python train.py --n_experts=128 --experts_per_token=4 --hidden_act="squared_relu" --router_score="sigmoid" --balance_loss=0.0124 --balance_bias=false --shared_expert_gate=true --vocab_size=10075 --learning_rate=0.00887 --batch_tokens=131072 --max_steps=5650
Below are experts of layer 5 (counted from 0) of a mixture-of-experts language model. Rows are named router (the router's row for the expert), down (a neuron's output weights, with its number) and show model dimensions 0-127. Each number is 500 + 50 x the weight over its row's rms, rounded and kept within 0 to 999. Numbers have three digits each.
Before each expert's rows: "comes before" lists some tokens at least twice as common just after its tokens as in all text. This comes from a sample of Wikipedia text that the model never trained on. Tokens count by the router's weight.

# expert 39
comes before: "the ", "\n", "|", "to ", "a ", "his "
router:467484487463543476534475474477482548529462454502524545461563590453458546566537449532605549523485550485473525558530389540430472483581522550470533520403488489373567558601545471506465513532503520333510522450478505457551529528548618511463487520519523625451551444516470442543517455467559432541442480546429521466521476440509458428558451453539409491479468545498420542504497484498484588483420
down0:568538530489460459446483488534552509421551401500451464540529472450478544515540525462498571483443500626421467462477542551535597416402501490508469486440396595556504479521456524451522597493563488479512446538496522553573499480497429540552461585482473494576478541463448581480545575537545481477447586482421534369497441549498528426431467456514532598505498538405522510416481494548462449494485
down1:442408490453620504554470400415541436477534517513464519476481504476522522472476484601472397454458529464518504379488500524496424598527459515520487500437489512485532507460507518471498535512540479426506391446555476464470401448554435572573556460565542563484430467624535466500560547485484553569435466485539519539577523552462478516452516526509483510588470537514511534407532587417620495494510
down2:528386525410570491470600409566456565484547424475445453561439540475412504605470585583485538511510434558437524466581471542526495400546447544487488464450518578413506409529491552474490440637522528468586539492588454547603491467529560546511557498534501498517445444455488576482511464522556535492492532598479511511494466519509462492548517471487514502501553446537478432457520421473474463511531
down3:535530530476604543495476480448486534486555506473521557450546550534446548423495507535542491551563531531481461440469527463519435508556412450440503521557499467451501499495576554485447539585491483457436639433447491526538517516558405608409606528438573467437541475442548454460515490477543540470519577481583483386472411614546571533452533468500499563511518450557560450484461448543523508502423
down4:468535512504530493422576477514571486473532599542489439446517544565551560577491469464436610516459492494522550458456454527467537543401470593478459548505423467440470482405455472599545456506507474473446472457481452388563482480549558530551489470563416506516456589520463485527542538506437526386501579435542439494433474486485522537598462499524488550525496452424454532579475519603487500509621
down5:531334528613498436393503517527422547487489509436501532533473497520513492597503412436550546533526536526519440538439467528545554444475567557588469446546513562547559507563580616495445478405578587486483403449513442473487451416491482473497426476455463462504468427470537471517420464480458497525450475396482515523410461445462485513510512501476485471493591529523484436531568522542499449507493
down6:561511464522485586461580514518574508459466523546597528510409456497487467605507546545428462411561493523539524531516540462553508543518428383524474474527481480500463482462597486502530476511518445552484530496497513536406612499492610405547444397478535591458474468543602431457513501538450471508440528506496487491507553505481419443519433450620543554563562510536486548521456562528419583547485
down7:496557564551561452592437480479436484509533482450532529498477447541526477531438474401526484551543591348459498495494618551556532493491379469456527533456487621578406513531498558493469475592457508499520548511567570550466486531429462493539497541501504400539446468543491506417473505524417551477482428538475483586478480472479488478482470562588486551538529426480450405499568438451460490450528
down8:497511400435467461444500504499410474526467505510505504535488506488446582535387562528464545463545434562579458571597389571487510524558476515496539570447554510520508509515610476519522500498434430497553469461543534521447497520583591408486488571521464500417543558504481473581584515567553421497541431489556555543510554485462517471543455387410561566553468524475527570517532466543503445426564
down9:432460406526514557461512536508443425429542428513524583543396436546536468426497479531487543449560448515518396481553417604550554433451519499511488567443364508412490522527413455474443611498404534475496465457513480488537558530492534426475511524446493484470554526447514496492490493563556474467476499428582517507497522537601400459387469451453496570487514545527479457439489517505524485568526
down10:563475377463530458488449451556484479619503519473525513507513502626540588538540359414458524449455499513465561494518548501538482458466553474463493532482432380408493490569583467467537511528563457461518467482409506475432466446578446500483481522529488580473484547542448514497602548574486553447499467520495584546487547438461414516464494473519496531469448569510457507527396541491532378472485
down11:486534449520520558447503463421536508524568343640501503485475547571520486558529541459472481533559410516544474523493548479509559536499507442499531513486471423495523530468508502533477535560524474573549505398494541520483520446489505565497503557584367492464539370485415500447543490487570576591456595523576538487466525472532542465480531450572574554551621501445567582499473478495556480480480
down12:510480478545525605525530428427488493481461552544436394472528424635483498512485553498467516461557473541473415450519399540481531586486410519613467495526509569526489542546408531561519447437385628592545554437492518472521492494402437521506503488541528557438489545502472563527528471454483537448450493492545589551540489561499528516496549542526447584507525432501486477427509437453491526577488
down13:498498566445546533473515462492446530525614563388454442467399556444502481566475471572540470561599525596462563562509553517470515458502496482499519493430503540451436481467498520546483459419513494541593458456446460475486551452507574441462519537442456522610542524516485462557481561500571435503403523407477440484420465461452538480408535530544453549505536467455490481547551384589550547508578
down14:569531548430494578543482559569539531478473533530495577429436478490484400552486483641492449418434567530436525488459419475511535514435445483478506433541450578536491492580552479441430489444535466483612503555525479518515447587485480520465525490501495484528501494577432497405466471579474478485554475445434465541474519573452557502470485479508431570473456501396559585506554562389576426525508
down15:463505453423486481535498382503445530477639487525525570461510457530444545523447445511491601455425506531483475490518450504492474500518456398505486471438578505484466586574508414506417553491480559481478516439489532437426461468482491463530513496495468551557591468468553464501503505528481552487403442533465513612447483591521559505624416551489534489571499485632534561443506570398456488500536

# expert 76
comes before: "the ", "of ", "a ", "and ", "in ", "to "
router:454511440458514494534459480471450543525487442531532544489561597499436541545535494557490539532503551551471506552551448525476468483546526404457517534330484486465487542648500479556451515514466535398508556460480550495563537550517540479471412528524547660453542419559469467454444480464524473532430559524430520455525445450497465431512448473558509440557491519415413551591495455512486506469406
down0:464551490501474536579430542492498554580550494540523529575539460509625435502416521473506474447546501593473532450451541440533555547527497448567501371437454508530463454499504465422646501519498571494398450516501507465523480391567449497480562453431473536520487460512572552517542512527566477383443393528436464534531546513507477439493539482489563493551586482470493578533437584489511451508474
down1:520512504567524479491424483552458557430468530508600487468562493468536572597580438509410392555576545445473518458593538500485437540474461513456503484454526447467568490573475536501466507481541519520491493532401387470419444486535495554494584503558479476420500430507511525509456609445443463460427457493624512470492449563434506419557571465494491541536451593461496531508500577539524545433561
down2:466476527413523520425540560468585545511505546436556568497502474606490423596434521462513478471442413510565506470539453488496582499504481481492500454388626503428560493427493530634469467530502435488465533456500465520500522490458490529528563535361511539582561523484469614502515549529530509533498503533474590439503465524485507552554452514439503526485565544515408523509570577420602464496523
down3:452481456576572451506401468485469567477489562530539522488479437447610405482525450482550461494556474503523510465506557457542401517528501531516435395504526557509419546459621470500543529544473470491510514409509416367480559460475552522461495463613460502473448522492432456419572506472524534461539418498554473574528464476530564476560457470523558478551485570583423473557418442479526542556459
down4:590459470537523600526571517458555486461532559566518505464549451417388475510452521508434547569571446461496486484443467610566474470474512508517468543491505446484552430514578534504576513506463563587493487509497435487502484486440524618538470460516474538494519413548388588530479467561402480427535589482547524525484508578516518463559430516426460498395500509372471518532424490441547519508524
down5:518468503509466461480411488455507612545469506488510623537427418523497500512432465474452486476588530534554586475467502479453430573510456485549581502443525486464491482492559489583390465490558411496480557459574447476455594579477522459579520496439455551569580402459522549481424559433507409437398461448417512504510521484562445477483476487479457526499493590446489565517537461492517524587545
down6:620554510523477461562537549517486482544512449520585623520565470505530501490472533542497454378484560464575512456433532465495459513490466512464413548502523525546457528487465449580468477493612437414523506448475448508471533499540374463553557497466533648437557556481480526470447517579499536549528402425509525532496498406585544462549514554484417424538543502548515481468538565553442493448486
down7:547504525446533463562459550539505557484519466544460594541467546494496481553420501432508483444452351450428533525504568484565411462469510456414455498527493493465477491448448502500453454569564495496458463551506429542407523472590487489467521417548467531538443429453623482556430496507463529519508478457427410461448660498501480417522482445505449498464480469596554397566476525497470467494539
down8:507470415387534540413552605532519438473415543511518531527434476505531532504460481529460353542571488529556449530480553539508500439379539421473514471424538490613449509494520629563502556501526508492482503583581573445522533575464429496509457459534519473491506540522517495538546591634546483442491528550550461512414571534456551509508528525479524455465493523558488539489573522452493475432495
down9:474493535473467538578445547439486532469483631497532611568529425529499529507544490517576457566480546476571468547538485536387457507427450585514476494478474538534482513529499598459524527447452451490471523542551436520545407561490466502511513484493506407603524449428533484436560456448433453479557602424419465505474512512510517435525477478500483445478465487552404453472604524369482476407458
down10:526434444526507486410455503552596498489479396452463439598557498521536490545558582485568518459572449396525488435575568569512483499466583580459527385466495568496504493480505475446552470482522493495488518622450501516498560500410515562482495496474517513565482526515557492416604557519548462407516490506580461521400454469566490446472492494481526478521496653482575466531539464548518487519426
down11:460409517484490610511544461488389411582496465552504545499533489455546568487513610581503489547488580585483501451526504515582575515467600487527529470460502434513535545486439503507475412553561521513490476551499447484506479480444535494551529511445494477538539534385475471509453491552554401481524521479502437585540564430417516443592646469532538490504437532587487496574601492497471446544496
down12:399446590466498533538419557552441585506556575472491439539514488493488388569553480440427493475550434608615399469502485513393384542528483572403484538459503551583525515438474549481567540433484539514448509496544445455461487475549465462524479544493559513481439495490439525508505495504539562535447502369409511556453520503449537519554501511500500537511507552471514538591544494463502524461579
down13:548450564434521576524485521501507576461479431526493461468467394500547491538511521453491483422473518534478496500455403544529499558574482583476483433558484534555499499434552543585517528517448599448484445510555521522473452469480524503535415425460469544546447524447646431385384452579547514552457588555574512396533475548444523487539517525531541549480475468565479412564492583459482523471523
down14:453418462548607459429523564441474453511522594405423557466459561511537496460531504419511496478556540501426465436460377477479442493535492643454504398449480457555548434501439407482517481473468512497562552489588502441496490491483478411516492438444483448459442505490489526564501484527463544520491547411513578572496468553538506465520466461540512570395463597582486557526540533499540455517447
down15:502488511513469490527533529487536476491522529489486492521344470463525468546516582493459537489471458459516550560428549552493477518524461548489468519499490534614562538552448582438542495558480557557463537528463522500553557532403497447438513451577600474465488416490419495412497416492490398506535546634494533553374542381476499445423511510473522497484503517525419443470548445566571577578536

# expert 2
comes before: "in ", "to ", "for ", "and ", "the ", "of "
router:460528483446525483509454481474484546557462455552496552473553549474509559529529496547543565538486587584482513556514499541467451477593504489464548530528494477475605547603526470464463526522511528390527545461466507458538536516529486530506413533514534578511577356538484473393556461475538387589422632547457513427526461489464482461529431467580447448536451535489411527646516479504489525453500
down0:511396388499451567554599552425532466528426483561428499531552485508535569469467448403523370475595447450571462554429459478427550506536558613525464544513491483378528486562514463508500547493404498551474478516475484472497438453468483481472493489448470429495579556522480457494454475435493538536526479489516510575531561371523473506537481544483435575563448447478492509566586487462494487502449
down1:503482592500565504444470536461450453485503531542466472432479513470557401485428522378513484607481519602491464591434417455493482507419526405517528499564468461500501519438506463479532562507577523478459529442440513542562442497506452511532557497540494449406501580539558507474511488424454486539581580496577615492502454508425554457576613477503534466526490549564510415439486474445543586525440
down2:444445549522502500494557542477610557499530502500436454457407565505506492560460512472490470409528501541408467394469529479576392456531468483545545532498522537536530451443442577473429520582538525554414488404558536518557489457440582427482506534457484483458537537470458499546410460551487458538556609510443467445574460488440468437545396466501571544468423440617488491505487451568528495515479
down3:486542536447449543435452499517512389477485474479505510551541455471384522551489539427495475556494518524582395497623443524536428597435452494473512480497600601525463422593478514575358508498541489467579540500529508481532521482485396500511601549511507480433476571554439467541479546532607500491557515490465513497476571445465544518565561471502519517496446542461420508478541498600533538550488
down4:577510450461483569503518513525510538505425559526495564423477500547522457523545524484539598434405548575503514518525469386546429469534495537482582520527516541442569516556471535606519495487498536523355507542561487402434510518520370551573429517524438492568517541528453480544591509493513472519500543513528454410583435395412552521478536476452530488519499514544477591496549477444461462417455
down5:504514486570506547508523545465484507452444482463478580429376537488549548517541495437611598517477498436458575548599487469453470519487521447582528553496586462608503466608390468509489540575472510437508492469505555546552524468499478569534514453498515602460539473460497616565486511467578513436494546502557597600446526430503409523560510435532459452453443517518478433522425522521489493522500
down6:594540411514553492465531530504456485438492522442510473454443531426487453461501490465404549470520429500544446490646584434575501516484450467490540456507568483438472468480421615458629486435492516478580449502468520509497507560527456493512592454502412493571508421502484431445528523439480458518511519466448420491458474502545475510489622571533541495464401508454428503405438434529462467559517
down7:550441478466449514516445552486627479480482506557432411512383583538542493502522469467537537526479510558483506580525447487416472485464485460514539423557425559496533557387529481536553453420531571496562546543511398432507465459474496467580494569523600457470471484479439458565455484499507540402395520524478518450501451457429528479493505445531452611594530557474430409474540550476527504470448
down8:575459537450570532544580438378554498561516450474564522493469469490485570493490548481487517573508536509518498549506491512492548559528510542540456410389470527472501474489553575493582588539558454497465456519412595575535586382547459505531557460489470488496516478455561497433578549458503487538378464446523528508529479638580525453483421441509472522485561453488563461592501467424498455454521
down9:551498416384382598475492577460495495515511506475457461477522568505516528496590548496571535498538485515487478513481542511535516519518404511524467550441594402498511553501550506476517452491503463538513557449582603442505502386499461368414502506404523554511428505475472579533455507394495504484523462556505434552416444518586509472502437558552593502486477433399500525475483484556494535441544
down10:441479505479492462449501470478400457392579510545440475499426394586411528452553516521426454502440508695573564495502477482481447570522434529460521510536515419582501481589504573568468490483507490495507454572484486438425513560556443503531455472519443435543496517423471525628457578572465493550525487511511467487492488446549518442563504496509508578493545498576468483447507458517489543533566
down11:453483450424450507494589530509483441445510440559501535524494572451529501470407376517540427474461467536507476506494544493481509526409499483481515479466470490555464413533514531484522563582475562532500479500502541437565652586528361481410499591593459482522445513548504580521482383524431546500454572482534423513559397456525511534549503478479492531536519605468526554536560477488481576512530
down12:463548514431427450451542455465527521526486499503594515467466423516451536486474553542501504416467540481566485549507539459468531440471453446498457497561521568457515541499436499509486470435526548407417508530500502556507543507347501461427439629395446506551462466503518541499552499479491437426532509487470633509473542493562524522390475532519468593426470544417424454542517481556394539596528
down13:527482531558473509501541468500461503625451567534426579534489440448456492439516460572426469512528577512412536466478556509488437500464503525497527537530498539505535506475486509474562517527510465485510566482478487482575488402526516583499543506528561613496523371487500657443462464494391473515432531535583383503549455528513534527455499462541526453538513431531500560462465565509378642484552
down14:524458478547493507569522533568504476490427578499453618521481525535509525520543488566556406536533519518458420530486469590581479516502448506548516480469502525499479473457472497521509438499582585533595422488615496519371460573505491465564439459592481432543555466541453474581458416371561501365594513498419548511461464450473564494460426491517504470490511505533495487529466530487494547404469
down15:501462493483475536539577621545605543457546437515508483564512575457471554612406511485548589468525395450471482510453530531601533532498539445508537492524589459444455507572453550510471536547447500412520453458484511555502626488456493454557456580470530526457556515452442556555521481454463495389515562408484476586567529521522442411562476498485517508464451517481476589477478474549476428452480